Weights of a small mixture-of-experts language model, trained from scratch on English Wikipedia: width 192, 2 picks a token.
Below are experts of layer 4 (counted from 0) of a mixture-of-experts language model. Rows are named router (the router's row for the expert), gate (a neuron's input weights, with its number), up (a neuron's input weights, with its number), down (a neuron's output weights, with its number) and show model dimensions 0-47. Each number is 128 + 32 x the weight over its row's rms, rounded and kept within 0 to 255. Numbers have three digits each.
After each expert's rows: "gets" lists some tokens that make up at least twice as much of what it gets as of all text. This comes from a sample of Wikipedia text that the model never trained on. Tokens count by the router's weight.

# expert 4
router:163163126077088086207115135140139105121114083155171158162089153173127088185135060104099074096106115180118105121143152154073162092117097124175095
gate0:143121138117120172173098138150142138136141125120131127120116092180126057115106113158080139099110113166161099154106132165122091117100114097154125
up0:127101138137146158130061104141101065093084176112121166151134105106127072141115153139129030080143075139097106112149165129170082104098091172119171
down0:150178118064083078098175166186121213095173088144129098130169146158118135091094120150161162160112104127139158134066091124092152116099133134092129
gate1:105114071127061135143144109180142188163129153118099143154088144146142181123132156094179097033125111181157128162166161106154100231084115153099090
up1:191196120143123118137113140094085080115110097177162160137156184175143152149115150124142134098126132083088127165092138121165089159173116214145149
down1:146124085124094129116191139192173152144154111137106083127166133122155175120179189145150135164114154156177086137138170121102115089148174151133093
gate2:108115122175139060090171092129126227127148095163122127089145095210129130119130085106121125125146144089127067154047123132175141165090133130194102
up2:164103118111130170101162127182147119109160131118080065154140131101150087103085157081137101148134114202143101123139155136145128069132178088070127
down2:095136136106137148106173118100129138119037114126158123058112129083113138102121103084159139139131069121105153102112114106151128125143111084124135
gate3:093135204134104179158119144199167185156139139194141125118126168167145124149151124150163096128140081150121159171143150157102093143077151106113100
up3:129203126120180179134145156120196155138115169074193167162117222175149106162133136106113144140123176132127125147102157158142096091115160123101189
down3:143116146093051112121122158130069100114153108149064119090158079116106139087152140114163131133108090094135179142181092092088115132101184197087086
gate4:127144074111147082148086138078143158134126112090137202175142177104092138134161121138156098158174084126127161105137145149082141128119160100126105
up4:173120117108129140091138179134118147107122147123172120099064093109118103107095116095122112113128191176131090117122138115080101132136156088160117
down4:105077064068173090102091084113129138187071105199118173148148115132163110110144147092108178126115091132135137147119113166179146122140155146118069
gate5:142106134092176141098154137119172148174164057134172159219079064117103166073154141125117100121067136142184116100076145161105168117100076189134136
up5:123075138112153102133168148082122111135116144134154101123231103154113147152131075108078136148107147134199126183145146152078172148112110134082125
down5:129155174137131157117157100173127086124153108155166111185075117145117136140122153158109124105065132137144119129102126119164171117123053143114154
gate6:177133139124137138059091155105142105127106137043086014136171153206116122127136130100126176147168145121120139136156044178134127157089138118112134
up6:163121072146175083092098133183158116122108117173128124155118108121209107131136134104117083078135062118081102100160170154115145129126100209124116
down6:199130146064147176111123103080096069140145080143070125184105122168094120170190047113135121101119171200154123139112160104136174178110142099073124
gate7:088186121127091105127076148098142182107120155105120169066099147146105086109133161108213132153120131130119124166111035139147157143146088100134166
up7:122113146145105114150061100137140111083121108124100151139080113055085134169146105173106150131095161147169115133130097092136138132089145079155128
down7:175118129198172111128083179157133124162123127113150121141111155104122170093129104112125137096188159131132130120078176103140096131126122137152124
gate8:125121107116167125205174148157097130117128121149161126138130115087157108181137102168194148113174160111167078122059144130144149137098089179156150
up8:140134179089178139133146127111133180133128154138129158145111121232123131105159071178161121131139100148092187112189117124134111157193123221149142
down8:134117131129131132109113086111118048148123158176142090155189095164108134106098163111146102129036127081164138112070153120152138131171133125086126
gate9:112117134064099057161147142157102155114084176170101152110047172140125141157140100120097137147173150129136116061201126120135153143113130132135131
up9:134085124139128164095130141120143114147086143067103142157120096165110152180157124121123100170087183137153125167130083205029138089144114093123118
down9:153117112190124108172057217085098216116095145053096138127114125104165141068125128113191156130132135158122122133108129111119107149081095134151171
gets: " and", ",", " to", " as", " that", "s,"

# expert 8
router:192092101070165110172131127158215117178111103169143114164048137195113083082102108057122162127120164097157115164207167106106128082124092145154046
gate0:122081136097203160134127201121154129153092177157170120115156083162128136096119116078053153166140104078133111069169133086082108128094119147164132
up0:093133109146128128141124116157121120099116168160173122162149152091109119172114180075153156127153112105137102152093145101153118130130151135104120
down0:125125183165113093134082218117108130134130110142168129146084085164121128149120155140108116106117045129099162124102125153132132079114136103106130
gate1:113118077126133107138165138140116099159091147116192127143118127082162170048134131092162146134144110100156122132113170128059153124167089163144093
up1:170118130147138134138193109120119135126137135101126122088137173089101140075144091151114066090084147062071158135095153110109093171133150179077181
down1:099129092081103106122147124135149196135164149156128090108120122131100111132063180162179180152103096154145065164099170082120154120099120171122151
gate2:140141114158168168147126089174123123148141095157101095128146180168107139105156138126160106087177151123141114183131118147130122115081255090176109
up2:152089139146096124122127112134048107089115152133102104113079096102094164090132153102126146184153135105114066134074158143122141127154132168104138
down2:134093122185104159127131055133105060116132154135113073171117181147081068150070126123182106166178116146113137143110127148078172154135162115117100
gate3:141095106103157143093124179132086143092128056142154108182138146172153025097131105156126159134108137100115098069155084141089137132103139142114117
up3:060100162110126149110151138152136106135104149116076090141057118136069099127143114119112127151040112079123012178149145084106169178118098146160141
down3:091104166092102111133117085162168100114098123185081127142129128148148146100137089145184152130125219178110190123098131128148100122128127106092123
gate4:129107107051176115159122100089183098142140158105139162154080164136097125098099086151104134152098056187128135073113086126124128141196097097142110
up4:149133141090121214139111114131141134150140129142125118098142141132095177116145148165152126092155143080103150097178154165131114155162130165107181
down4:195097144105163140129112139098137179129194113115094133127114125165153088067165076089097128116094104115143104133155083128110086136130139051114148
gate5:129120139151155111159163110168124119100100134166187127099097164193118075113127113103138118171057169079168082174167122160122132156103096169109138
up5:133179147178136104143172098121194094079131147094128120109112184140183162095147134131146128125090165142156152088140088106177095149069106173154150
down5:196118166153085113130116119101123040167135082144107126085138137112088077068151150180175115069128191065114165169148124083116139120126176151136133
gate6:106120157093116101159122073089149131191071157129098097121144119149130143125127185066137095156131173119130081127141106089081155154108106148178125
up6:195099165129098100129129163128119046115133119143160088113096164117174148149132146094099101095158139170150109090120109108148100153145087170132042
down6:123084104141153118171154109074128151144114092146113073089142085143107119044099115092091164113094144128176111169114189089109154135199129190123120
gate7:138116170119090150132124101114136202156127109157122226084160121119146128128161145148178114090138074126118092142148193124053094108147093127121133
up7:148129058178109085130119079165115146105121070166122082224114111111113152070091151137116094124123145128140169090163119161088108103159175126157121
down7:147177172101166191121073130159186109077088107098146164085133101123111165103164088087195159106125189139153073119139096159108126177140141136075137
gate8:081108112075126087074139119146157103145142102108112147136112171181144106160094131138097134125115111118128132189140096073149147154047097082168126
up8:123128152163166130119111091178167053139104125137079133092123077093089130144082131128116122177119146102109166113112133120142092109126094183127168
down8:169094090127128133160153099096109107141156080119155135160170131167151067146153132131192094177219108114110084196168095109130144165182133108111138
gate9:174143189095183115139154138134134102217093135159106128153144117112103133168122083088105166150150178155136070180136174107185154159084127098153133
up9:123073110071085144169187102135144125023089137137122114130105116146119130132110167084210119169180083056156124130127115101124134133081161131070083
down9:145143100156164156167149129172060087100115158173124146167101119164052139161086150140091100119148072062114118142112154152162122097120149122117184
gets: "|", " 0", " 1", " 3", " 2", " 4"

# expert 9
router:134081064078087105135088127072143096167127152122190175113111157186206108070104105146099178152127077115160058154156169160150145162139121198131119
gate0:182119081192141123175162138145163194103065166116094141130068142126103161123093087124110116056142112122115166131218171143150160080131138143154115
up0:145083105160192095116130105127190092135119145062131107123156182101110129166145185118135127234124104081130152098127128116139173075161079149100157
down0:124102127131102085139176117092139213165111108089082132131122189168134123091106053128154150062135118091109140105178178113096181134073105109162136
gate1:115169115119165092113132119155123115152171114143091155136137072162144140099164169151102193093095071134070080179141205125118137135109130118073127
up1:115173134140135115183162142101118178131099121097070163111171086156191153157135095123125115075118161160059136100184125113153048135102145146150121
down1:126107162104064094149125129144090141154125139165183178182100136102147107122095131161152106179116128152084114135149125131142139181162166107094104
gate2:169107109116173102182149187117094106103168157095094128125126152099136100102158080140099112165177159102128128196170174141115057169099136133169118
up2:182075133087170096036116195090121100144127051139198138159213123188157062137129127128157106128151115127117165107121109128168110164130154126191119
down2:139111177126164157210103154168117154180127153122138126168093148115123144134124140128108185083202120140135150150167134153168191158105139148168028
gate3:152098094111064131149170154106149095175125152145119094089165173153097180172083082092140149122090105174112054122156143201134093161137096151059160
up3:184124146097153164152176132064146146144182162089136129123143139113101174137127100135168125150135137174183152151071131122162032149100132101164141
down3:124096130133081178155164117151153154112137173139070182143094134182146110157161163204093116128179191134158165105115071184182110154122140149178155
gate4:099052121128069107088090116159149099139132079160087153152128139080108114118199127151094190087138109139156151185094175072139131145118124151163139
up4:113161104116157074110141136093175129134127063138115105112118156124058166134134156112140125090160074128119092148129130146137176121126181169143123
down4:109157174075088136100081132122165081129127115122115167081134090134122149097131096149107131085109114143092077098062202122086089105090110146122120
gate5:155182059143128150137063139112108120180072143130107166183140121082109129120114094191119083129122172098126075065117134171062131126155166135177061
up5:134102134169117112119107120183106123119155174101087139123158131077109134146122089100166090086112186136128127034144162057136138137162169101126127
down5:143145172102110157089159157112097110131138053214129136094101119116120113129122174044072161097119130134121142076063137087185156079158190176110087
gate6:156138102138137091076145130073091141119117129103117168142148130132110116149183156170131125163133140126134118165156103140138123143119130100146142
up6:125172142145174178072107064132160132104122163132119133086173122111074081098169199120149126130105119171097136173129103155141183107157147121141118
down6:103093102133094124153098130109134106097084116146166082063083088116144085158132157094215100118127098107177095134117154130074144122157081141161125
gate7:113144182078151123080123077081111120109143148141123141089109143194126108109133154125169094109140113080151171068124186148133115141133119121097163
up7:159112150182111145155181189140131177177140160124166092112125164137108079119126159121135107089150103096133139121086157131138120068141059030103138
down7:152169103157144167135169080140104109130110136141148128125093098150139093099164127097145144152113121131154107071112110106149115172109144226149159
gate8:119078122083139134156099110139180081169115090176128071138105102156155139135179148186131106118102133156123080121133110141123136150130160163182169
up8:134087166155121187094153185125130172158060095113138128167204133123167164150165147098111161088111130082152145154085124108087083098128166130137081
down8:119110115145181152085169136087093107132129133141116132113103201127137144099090121117118079093162150127118124114114160064151086115119104150047071
gate9:107207155172143134162120130161127147098171097142137119089137147157084125113096148125159101121127174109110099169147136174096161122105151124089165
up9:117104163169127118169104180145114092181114159123125054118107081133120126099124167132158134105178153100133164134147173106158155129163128173120117
down9:140092163121105146135088116102099084059118116142130151076144082137151172106133092134116170089137150143157066126139125131141173121173155120084155
gets: " |", ":", ";", " ", " –", ")"

# expert 3
router:195095064096116082101124087104195083161111084119146109104145168114146100157105151128139103159116135175175117190117167124159132146108144200164107
gate0:127067128119116081119153142113177152088126139138102132115114154147110130122104178068103111156132122156076101161174194108089120199157095166121177
up0:124152084166144105138103063138189153158107124194127098121110129147102170190185094086175120129136123130093147114107138132113135135129152150138112
down0:094180105177111178099142101103141075125084133173159130110075159146133146150115101106129146104133173139129188147134123178129122124131067120124104
gate1:194107125137178126157128209079110072165133122124143138094135130124179156114134122120154099125099116129163180134125148130094164126112139123125135
up1:148162120165168076145127197188110193083129113067076164142218123163143126151084094102058153152146114100116106125155129139073118105163110140096137
down1:099153029101143090155131153154098084149136117065106153101132163120136120128119139188129112094141162071111195107130176150112158153137191116124113
gate2:181161125135203114143142142183157060158138097153159122094122080145130164126108114144142142188138039086117130127103098110129174130144123156132140
up2:125117101105133158141096163128111135162100115146123112183118113140127140177142109146166164125101114081156148141100140099102126190080173138132114
down2:095146149133087117202096093142196093109152106091145092147169125172080155078138186115138197100094120120142104108158100105146147150101117144138153
gate3:092079118174108124178142129143074170120115085164098134136114159114118139141099078104077135145192190098161094131134087169118166118115138143161131
up3:118165158115152157107149134132177149104062071131123125102141140114139154114084102180124132140163119135125108138216092135088143119101158126168111
down3:160163119130094136110078087109111067108089111124104126128184093171153129094101139098190107139124158100104073167113119129103100122172126124159157
gate4:138054100138120092121114153113156133158188137121190141153143140086138129218161137118164167106150116137097125125114187109215116152081190155174099
up4:164105150098098108141141184120108173167115154123106075140160100110113067097056205144109105130131118183126100083152177141091064128117216069131123
down4:090098083114077141094152132070060123169176115156159145119194115120152095142115138183108129111121092113120117119131177113065149127102153119126116
gate5:170079105111115117140114119098155088088173084080137117070098161120140097120220127162131143117085087110095167154143182077173140153144149167126104
up5:140160111110117175147124089111117123097154198188139125117096175154071090091148123187086070128143168191151136119086184115124134132144128156068144
down5:139131143135183147093144090162114166109145133114092169160160114148148149051116211148101195138086124157134131162133132105118115138140218084166130
gate6:169126132151129138098106140147117116070151107094123119140103110172173170117151170090130177172187128101086126114128126114113125114231089197062093
up6:118123134137139185134077121081110116159115139196120098132163156165196140031098134099085086138138061167142094135152137136082061109201172185153146
down6:100122144112149142095110093180169111094165144138168084075166132123159102077143123166138085111086210191086140168128129117101099137130117189104131
gate7:093141110117075139117113122076121118076105152148112141121151164118151133152116114118107101171187129156129173190143170105112168111085111113177120
up7:096096168133113096110146170114062154180145210127095091114164204136172169114150119168158143043140134123071141102123109174109121100087162161094190
down7:142141171176111144105167088144158187093093072141103137103166137119131148086109109149139128107137175080157049117104063141131156163111113061166092
gate8:119126146124146083127187141121070115148140068121040062064144122139139149142124174158132156131175122122118073143140107146142134102118116109181106
up8:132130193153119191196150184144098167143114096137069156164154155073116088147125133091089139160172161111116203145177153089074196106129147148113120
down8:107151157152158029117096100105102152093139099113070131090165177078168126153111144140157144132136075121120069101147108145102121041131148100142115
gate9:154094099107094158145126131050165111169098128137046115091144131099118142143082105187095148074070101174121198130146111147076144111102175153148117
up9:117098145174090126098105162133117087167134143153102129124134135099183115176107108174153107147133124117122111160121172059099107130132132156187156
down9:099088100124121153187142107112140081143183156155051148106154110070176178090116057063152114086146143113108161109130109169111126098091128151131085
gets: "\n", " ", "==", "===", "/", " ("

# expert 11
router:146154130066099114207150145145230138165141136128117126152121139113125085111147072132085119057128129140167134156135130106120183084142124113157105
gate0:181099097104126142131163119102198157114066148136136135104166103133151147056128095116125100062103136127109146189141156117124187084167113113097110
up0:163123108117185129094132112103101138200135101082129115094101196107137135140134075132149131185107091083099152064116137124095120111136206119129133
down0:061179117128103076058087144159108143097140121094124101108121097086164129066101110153155145124145115195170142204126159128115129135085179104121077
gate1:146173131133123174100112088127172150059094147091179149141141192120133150139146163087139090135118076101123154175103126116059165122105166128134091
up1:106086100137161119125172116155066079123097165187079078101105130163128155076107115140090119088104138114112164085182136109175111134134160087115103
down1:110117173154148129140151124117088078167166152141066090119106114138166127143121107150073164128120141161083145127119152142137143173106156154174140
gate2:145132158133138196166128125152146175078095163114134130131155185119224133093144118089131121109180138165156069140087149166098155128255152126110055
up2:130150102142102164144095136071081113169099177085148087165169111127118178121123148131120160107106108170102140132110111202087154137168106107102131
down2:127104085134151192140131085132123162095190111184097124110142154099181068082141148120108086111093134080152156097069123080147090068104135122096129
gate3:132124155119071111115114120135153152110098104139126110165107131138066125062102116104097092145108127124110117173160167113137097137090165095065142
up3:154078170091140105149118109207179107161161108115139130115189114091124069130125097107140134132091180146121144155150101150157139118155205144148160
down3:197099106124132156113145155044139107093094097134155060156129130121126152131137097209111125099080133160138133115110111135122109100096100138122126
gate4:096151132164129124166137121142128180104150062146163116119106095028099114160152092181118149046065159142134158157125138107134123099147081135116105
up4:120115120142121096124142140106111169123094126113181188119189127123113092159148016142184147141085076103139166147197152067187148111151163122141145
down4:161119135082199108179145099155131110114078091165104170170117076115103161104117178129119097104101115097060139166055119116119161109074123134107123
gate5:147185111122076154153136094108175146114170195110183130124151130136071101133160173097093112145121159136160160140029178141165138124087104139129133
up5:119146099085118099127150158122069096162155105157161137105135148114124155144124150132134114102160108108062165135129102100106071162081099193110098
down5:160181074167148084108178137164107131087065097094193107161089092145137124136140114100103141124099128083105111158138106093140146148052153132158146
gate6:096111129102149097135137143136131137112155144118109134150205139108128135132150094112194074138141151089086045125104197151191074126080073131163133
up6:173155135080104156149109116131101126159179149172116126134139152133114116183193148185091214142114176121214083151090154100130149121135103183098164
down6:120157130137100103115119128176093115117122117199106099107153160102103171152163125165104162157134137119135161141176150180116106171149171099098077
gate7:022127133166170105073097159113147197142057156134114135115090143106176096132109120138128125142060089153179171149120139148104120060141103094159137
up7:174176175189108163189138077134104147138187176189150156117126125131071088096146107212157125200152117140139057080103089140162109171093121159124132
down7:152085158124182173115127112096081137150214136121134128128153145132119105084153161012091155104197137132146115150154084090174098098088166047087169
gate8:116109130078198075120176122116137160164151105150125132135156127132130093149125177178078123170177138219095125184160147127209172130137110154140170
up8:136145118146169130132111141137136190135182103107103141080130115082082146128131083119122158138049126157116139158120137161078129124061183108116091
down8:093090126122102148140162159153114042148086109092117123181137112138171062163168108124108106169174122145176114108153180128014156117176120127144140
gate9:099133087113053054200086192054132141152120201124114074113106148122120118148106171140107162142137107093172140120117174168111132154143158088142105
up9:140158107104103104066098206120161114111112120090162096206085109125082120075121113141073145151116134091113149164107116155193124129153143139125067
down9:095142136158089116157121068122116200146105128093105120091135117052159104130156131179145099182120165167122128096139110051104153104091090093118161
gets: " the", " a", " and", " The", "'s", "a"

# expert 10
router:149128145159144132139135125135143113131169106059135117130122177144107139154188143114134092169125145147141101091139139137091161103094123140117147
gate0:137151145153138154161082148130141167088105144129124108189056098120104132150123107115138132085075112094090139153245154174099106167115120177124088
up0:140199142164193129143150090106050120132130188139122148142116099146139201135145148159137101152082105126134097124087184144126108082142107156079134
down0:188151146106130105164081127135110197132152065076081167114108143082088141129138156135086167145199132091111111094146153147164094140132113179105182
gate1:133167127103123089189133128120153103113142065120062178151149185137177140180159137152146147114122099223129154064187098158122105188160124118146108
up1:134118137159139026078126122057138141131095149121140180132163134177152122135138122160058089158120190131121130125127098136174062146166137142165042
down1:118108148161129098103112070162101110153152091136100141128117067121142099204136166116087138153079142162084129103161141105136119105128085167123140
gate2:112152143151111134133107142109130102152089121116126131080110100171119172178153133108112136144100166113139078109121130138109169160171087137129144
up2:089106133160079163093090134196148146169077111121130108130112142112090150185132161154156128069109119164089125163131175184137121098131084149154107
down2:116175171128142111158116151121166149098184129083108137119151131121148162071173105183156126115157123203154107051133099090124094079042100101200116
gate3:086113120102123076145141099132104100188122107113088105139104173105103105176121138109150142119113168175068116170098169181184109175118096110115149
up3:202174121112130093126084091117142189119159148097125103058122121170144170147161131119152110128181152135090140144175146174108207100092109104179109
down3:133090136092095075088146124184156083108143122137108180097076191136134189089099115141134132100106083157138154121125125067139150186130071134185163
gate4:109134126062131120127140158132153134124132096073189178141081168129134133138178099124171132102130112184133124141101132141128122119086113124141104
up4:135172161079080190152149146149139102131085127183149134104097141138180054148115091126123083123130123119086169127160096082238217134107127146107121
down4:099117121170101114091135094134125076148157174118149096181113157159128164180132087123174141112181129156141138169089149194097127171104127153078076
gate5:151134159094095157111114146116084127149089101092145137154145116084119157158126203176163221179169136150111078127164172099109107112149146142100142
up5:147103047123123144158109040131148146067115158140112168115113143174096120069100135122167180128134131134090103155085126105085123065181055134068093
down5:163141094137063139079151086138085152145172110128116075155142142141081129144098151091158117085200175112109127123122078161120095151110139084102196
gate6:146099115109075139130155176116154125135115155098127129154072198135119150113126139051133087137087099168113120115149141091160097095067106111096139
up6:119095065169147164148092164169138120119167110151135090148110128134106046130136140099155142158128091155174084071164207138105140094103109128233115
down6:150191162158177089087127148109105163108123079099091141101093109104111229114111184082146095125144046118177204125148090131162176108129152146191126
gate7:182139210110159077089130190115089114113116211088172113110121160225089139144173127142101115099078126127133186127169148135136123148175104132140129
up7:103117131106084166101121152142189166173113118116150134157139180116131125123106148154104150099128132169122153190128168135105100109121126077177124
down7:092144111133093141176130097113137093098129132124083134119072086144209144057207147131171122147142119110204129133068136098095134102097096195187116
gate8:163165144109101162082158118090098180134104115081151114144125110112102172098138110129148137123133161102115125138119116078182107108073097192164159
up8:131152125127142131145123140123091107129116126101093182130134105112161137129170086117113089105065134150132161158131056110175089047087128119134167
down8:078113093168162097094116149148093203093132110079122061133172155156159104166206132142085127150170123180088155150111134138143098144111143053152128
gate9:085118107132160129124072088091124178161116135109206125176124132161147089092131094119059165127111128153095118119188154143103171135155122134154099
up9:150105124117118101130110191134123131113173127170136136131131102137156198137071124166107208102167129108133126148159164184138099143093113140078119
down9:151085153176147085093120111116071126173123052060098136129120147102156088146160110112113173130142122135215115105134164114093054111141089133075159
gets: " was", " is", " were", " are", " had", " be"

# expert 5
router:150091090151156076173113128159132121122165141066177157146168169127139138157068091078142109091127162112112084174140169176133163083113140116121085
gate0:113117177140109162116156123117155137116185188150129097090117150129172154165146124085121124095117131116115192135181144134148157110144106129097071
up0:137101080179128128175110123091127145136142123189163157118172129137136074163133171115146166143176062102147137155123155163139087147124150120085139
down0:115143141214150095142099159136122164133118112132138133138110116128144146081114128122147160095137128180195121140080084140177104148188151077143102
gate1:170139112124168179084115140124143045059152141090134147086113202126076097120101183082192134134131067112161153128077149098181139157148135140126123
up1:185166129139153097089163150106110106089105119139109135145093113087126113121167153177130155162165106039152062143102147150182137146127141126139187
down1:178162111107113076118078141051101206154097135126123189139153155109119134129129091119117158123066125109062134146120083167138127095090126140157160
gate2:127092127204204111203118140163105128090131131163120089098135190132141134100112097099154092133116123112110153159180135140111083124098179191130099
up2:194162099128120127119139169095065156103159173121105162132188154180207161085129106172113167127125094115087151157070131098132195066163145141121142
down2:125145116061137135204172174134150141173113140161123062132165118155161163109124153169161155120091190120152081192139141138131149148149133142148129
gate3:168149160160092180117088151072132126105122115135115105136116156068100090093131079145137067083165095153157063153114120110135090119108117152122167
up3:106169174175091148145057089097173113042115115169144149073111110109128144153104162095104081132159204117145122127123146106133141168175134137204118
down3:169099160099103158108157064138186085105128156173085120087107121151122127121154165100080140187112128111111089117130141094095129126115128130107142
gate4:120131113137130127197086109214139076137084096118140171082127096133090134117147144101155095161117080099161102144084158126096152198117119149152068
up4:080155137182113075171135144059117135132128147108138106106121106129102120151096178119143184104117127167146121144150112133152156114141175096082133
down4:161031124143111091155142101093064137132128115135156105048076099136167114096143142101150085148144084095086139121080118136119105058167156090140151
gate5:154175145105149062145123133105097070174071181118143127155048102100109086192106068117138149122095161114113134147114104053123148094134110090083162
up5:162142142177155144169159121082084140189126123134142118115170144133074107150105112136145091124072123185143159168126117135182157124168157114159136
down5:128170188150118134136154143156130091085092128107131132148142091161100111108168186203114069162148191076139101186113109099149115079065070139122180
gate6:115159132122140096082041151141133149176087150076082149159096194152192136165177131082133137123115164143157111122122122143145132117120164153133128
up6:135117090124131183098185169108143154085159131094115135152184129102117152089123089104118091097175112119108133090127116175105175148123093151115138
down6:144113087126095115158103091133102131121095160198166134150121116134088149170155078171145144145097179162090128165148148145146122164170096086084140
gate7:165109099112197142122107044171144089132113173100143137201119114103124131166126144109103156195110137084137104143116182149143157139143111150100147
up7:107099143156163159119051132123050086146135140140165112125000102133115127092127092115128132131165175051086141107174108108156062141134178108112109
down7:143147120147137117208084173160212123118102126160114125126073142129106102103126126101100147093132094129094085116191136124166164107139199064031122
gate8:110130136146154152129168125123114177156144133066105123157105170098133145128207109098098141172139186234073148162118124123142107110068178104162140
up8:159113156140098146142142143118092106127124156146201137090088162167152117127116111121172148120138069124117141086106144109057192188149100141137116
down8:095138126138135120127109104173132195106097127128135103198082110127123150115173153157150123126186166122057126158125122104155099138146073118179122
gate9:113106119070119132069108081189184118114138128106178142107123138135116169073167156123083134083062105112154167148094119093110109066191212106134134
up9:158125102128056128127140084092105143124116166104130145084099127106102175131138057173084124149156108200182119062097185159093201135180099123120127
down9:145115156170130091111147109083188147131090127174130128115179123150155103137127152173108109107158053144123127142146148114143085128109082137117127
gets: "-", " of", " in", "|", "al", " for"

# expert 7
router:131120142121106133193104110145128083128081129148136190244107156200122090178099044112130106128095099151106120166141143177150118129084186119124116
gate0:105134128139155151124102117087150084121114174171088194099141124146134167182093103169099143136074096165117144148141126111136144079110099109094088
up0:115149202185138145176107103157125152112137117171146118137149127126085082097141083137145174101097106124084131179089122142099107203115110116089128
down0:119086116122191076150200106108150149116135088098141091097156149115119163147100135112097142154105072069130186104107121130128133089108150169069096
gate1:139111134164125160176151095168109109198111118114114083117155102177110159115113067125120078165132074148115102164141110135117123132129124095175164
up1:157105135130064150059082093172126155114138145165134180183102163099160124140118136100163112071154149137087126101121110124142091096155160176054094
down1:139132140082123130090112134052121138129111165146075151147157121187135100124086158125069148132091117067120151154156139107146139103098077120182138
gate2:137148124098147124101076104146153155094178042128140149133186129190108151150109075181122132194126053090137140120129098101128134075086115133096154
up2:076153134143141137071150076150129165151164144141121180120078118166058143125094194060084088137177096119159158174129103082166103103123156100107134
down2:126163128144148150062176074122068201081099129160139112141136087121130153089126135105127135103143141092085152103121122110122125083118101088097109
gate3:131152132126150118142111092110098108164166138103114151154110126126161128155163136090091133129087099150081168150169100155147120122156162095118082
up3:122158134126193102108114079134094144185147126098109117175136092131213106117137078143128152169105119108211152150125092147120135104104199109089116
down3:119168157068108154194182127057071124096173162065124067130128110127138096049120116192138168101134159148130108112129149169152105146131129075088146
gate4:096142138115129123104087178156096120205100160138115142151158069108109106141118105098083091150103118144147134049110120099038104173127157101166102
up4:088129130114174079118119200153043140087141193079131120204093130174128071154151113118139135084178132150183110110102171151170178130115119182169133
down4:159128173126089169127144153094119088134070097143139093096120152095115176166093178169118175120131158111122162154172143080122119074170171098057135
gate5:115077119152100083110121101149173114035154124151121109192109131122148097144103100122128175093098146146107113094144114106153128136082090168157127
up5:140115102094092115147120116190070176255091132185116103116150110145093172130138150153154110097154142155132072103178152123157112100071201089138142
down5:102125116120152109146092157150109081152150154106170181162133071109106082103159192123107134194157086127123127103115117157165159178149104139115174
gate6:140111106058140157168234103097157093162131147103134140129191127159120131134147164106195084113074125108120153122119135121140097154117191140150102
up6:069117027121163071150135145122144136105085145127167090096110181140112130111077085138185137095107151125103126118170147120146122154170098110100138
down6:069146129127142167158178148170103148122149091129121111108132140129151154148047173127122117123163182143113096149093178131101139152100228127054176
gate7:154139130149115206165071162091183136140114135143104146152120093117097133101121101133140146086022117118095085129128117122143158138088150129124137
up7:115103117164130189141168095188114197122143146135119202126083141120142193120104082122164161115112106149122158102169170116100163150132125120113093
down7:182176123061119171132090061114118117111062140128090105135111069197141133139141154114112147139110149163182107184155134054083099150065136111065092
gate8:161115114142109167137129085170136119146183117131120172160166137132115090098130117121135100193132128180095144089087139145139131108140092154098169
up8:138116158132100114136126170195111085164123161178086115131094101125107213082135151191151165129130145100126120174158117142086089050112099128083125
down8:072137078098134063097141112119163123117158150169139129075117134107152136136158097134169113208107091106190093103133129074161109137123080139129136
gate9:104180152127153179165067113150112122131105087125154160139157182132079116079122132134039119125151117089131160150093114111134139112134113149167141
up9:164194163087146148106046187138137076116101095127134118121161150122136095079108103150083118144154109144092031071151114107120136095159100162129108
down9:105147086145154097146102070098107050106163078103182130090103101059148129131121177140113119128114105121191154121087117116127119081121115201199088
gets: " in", ".", " on", " of", " with", " by"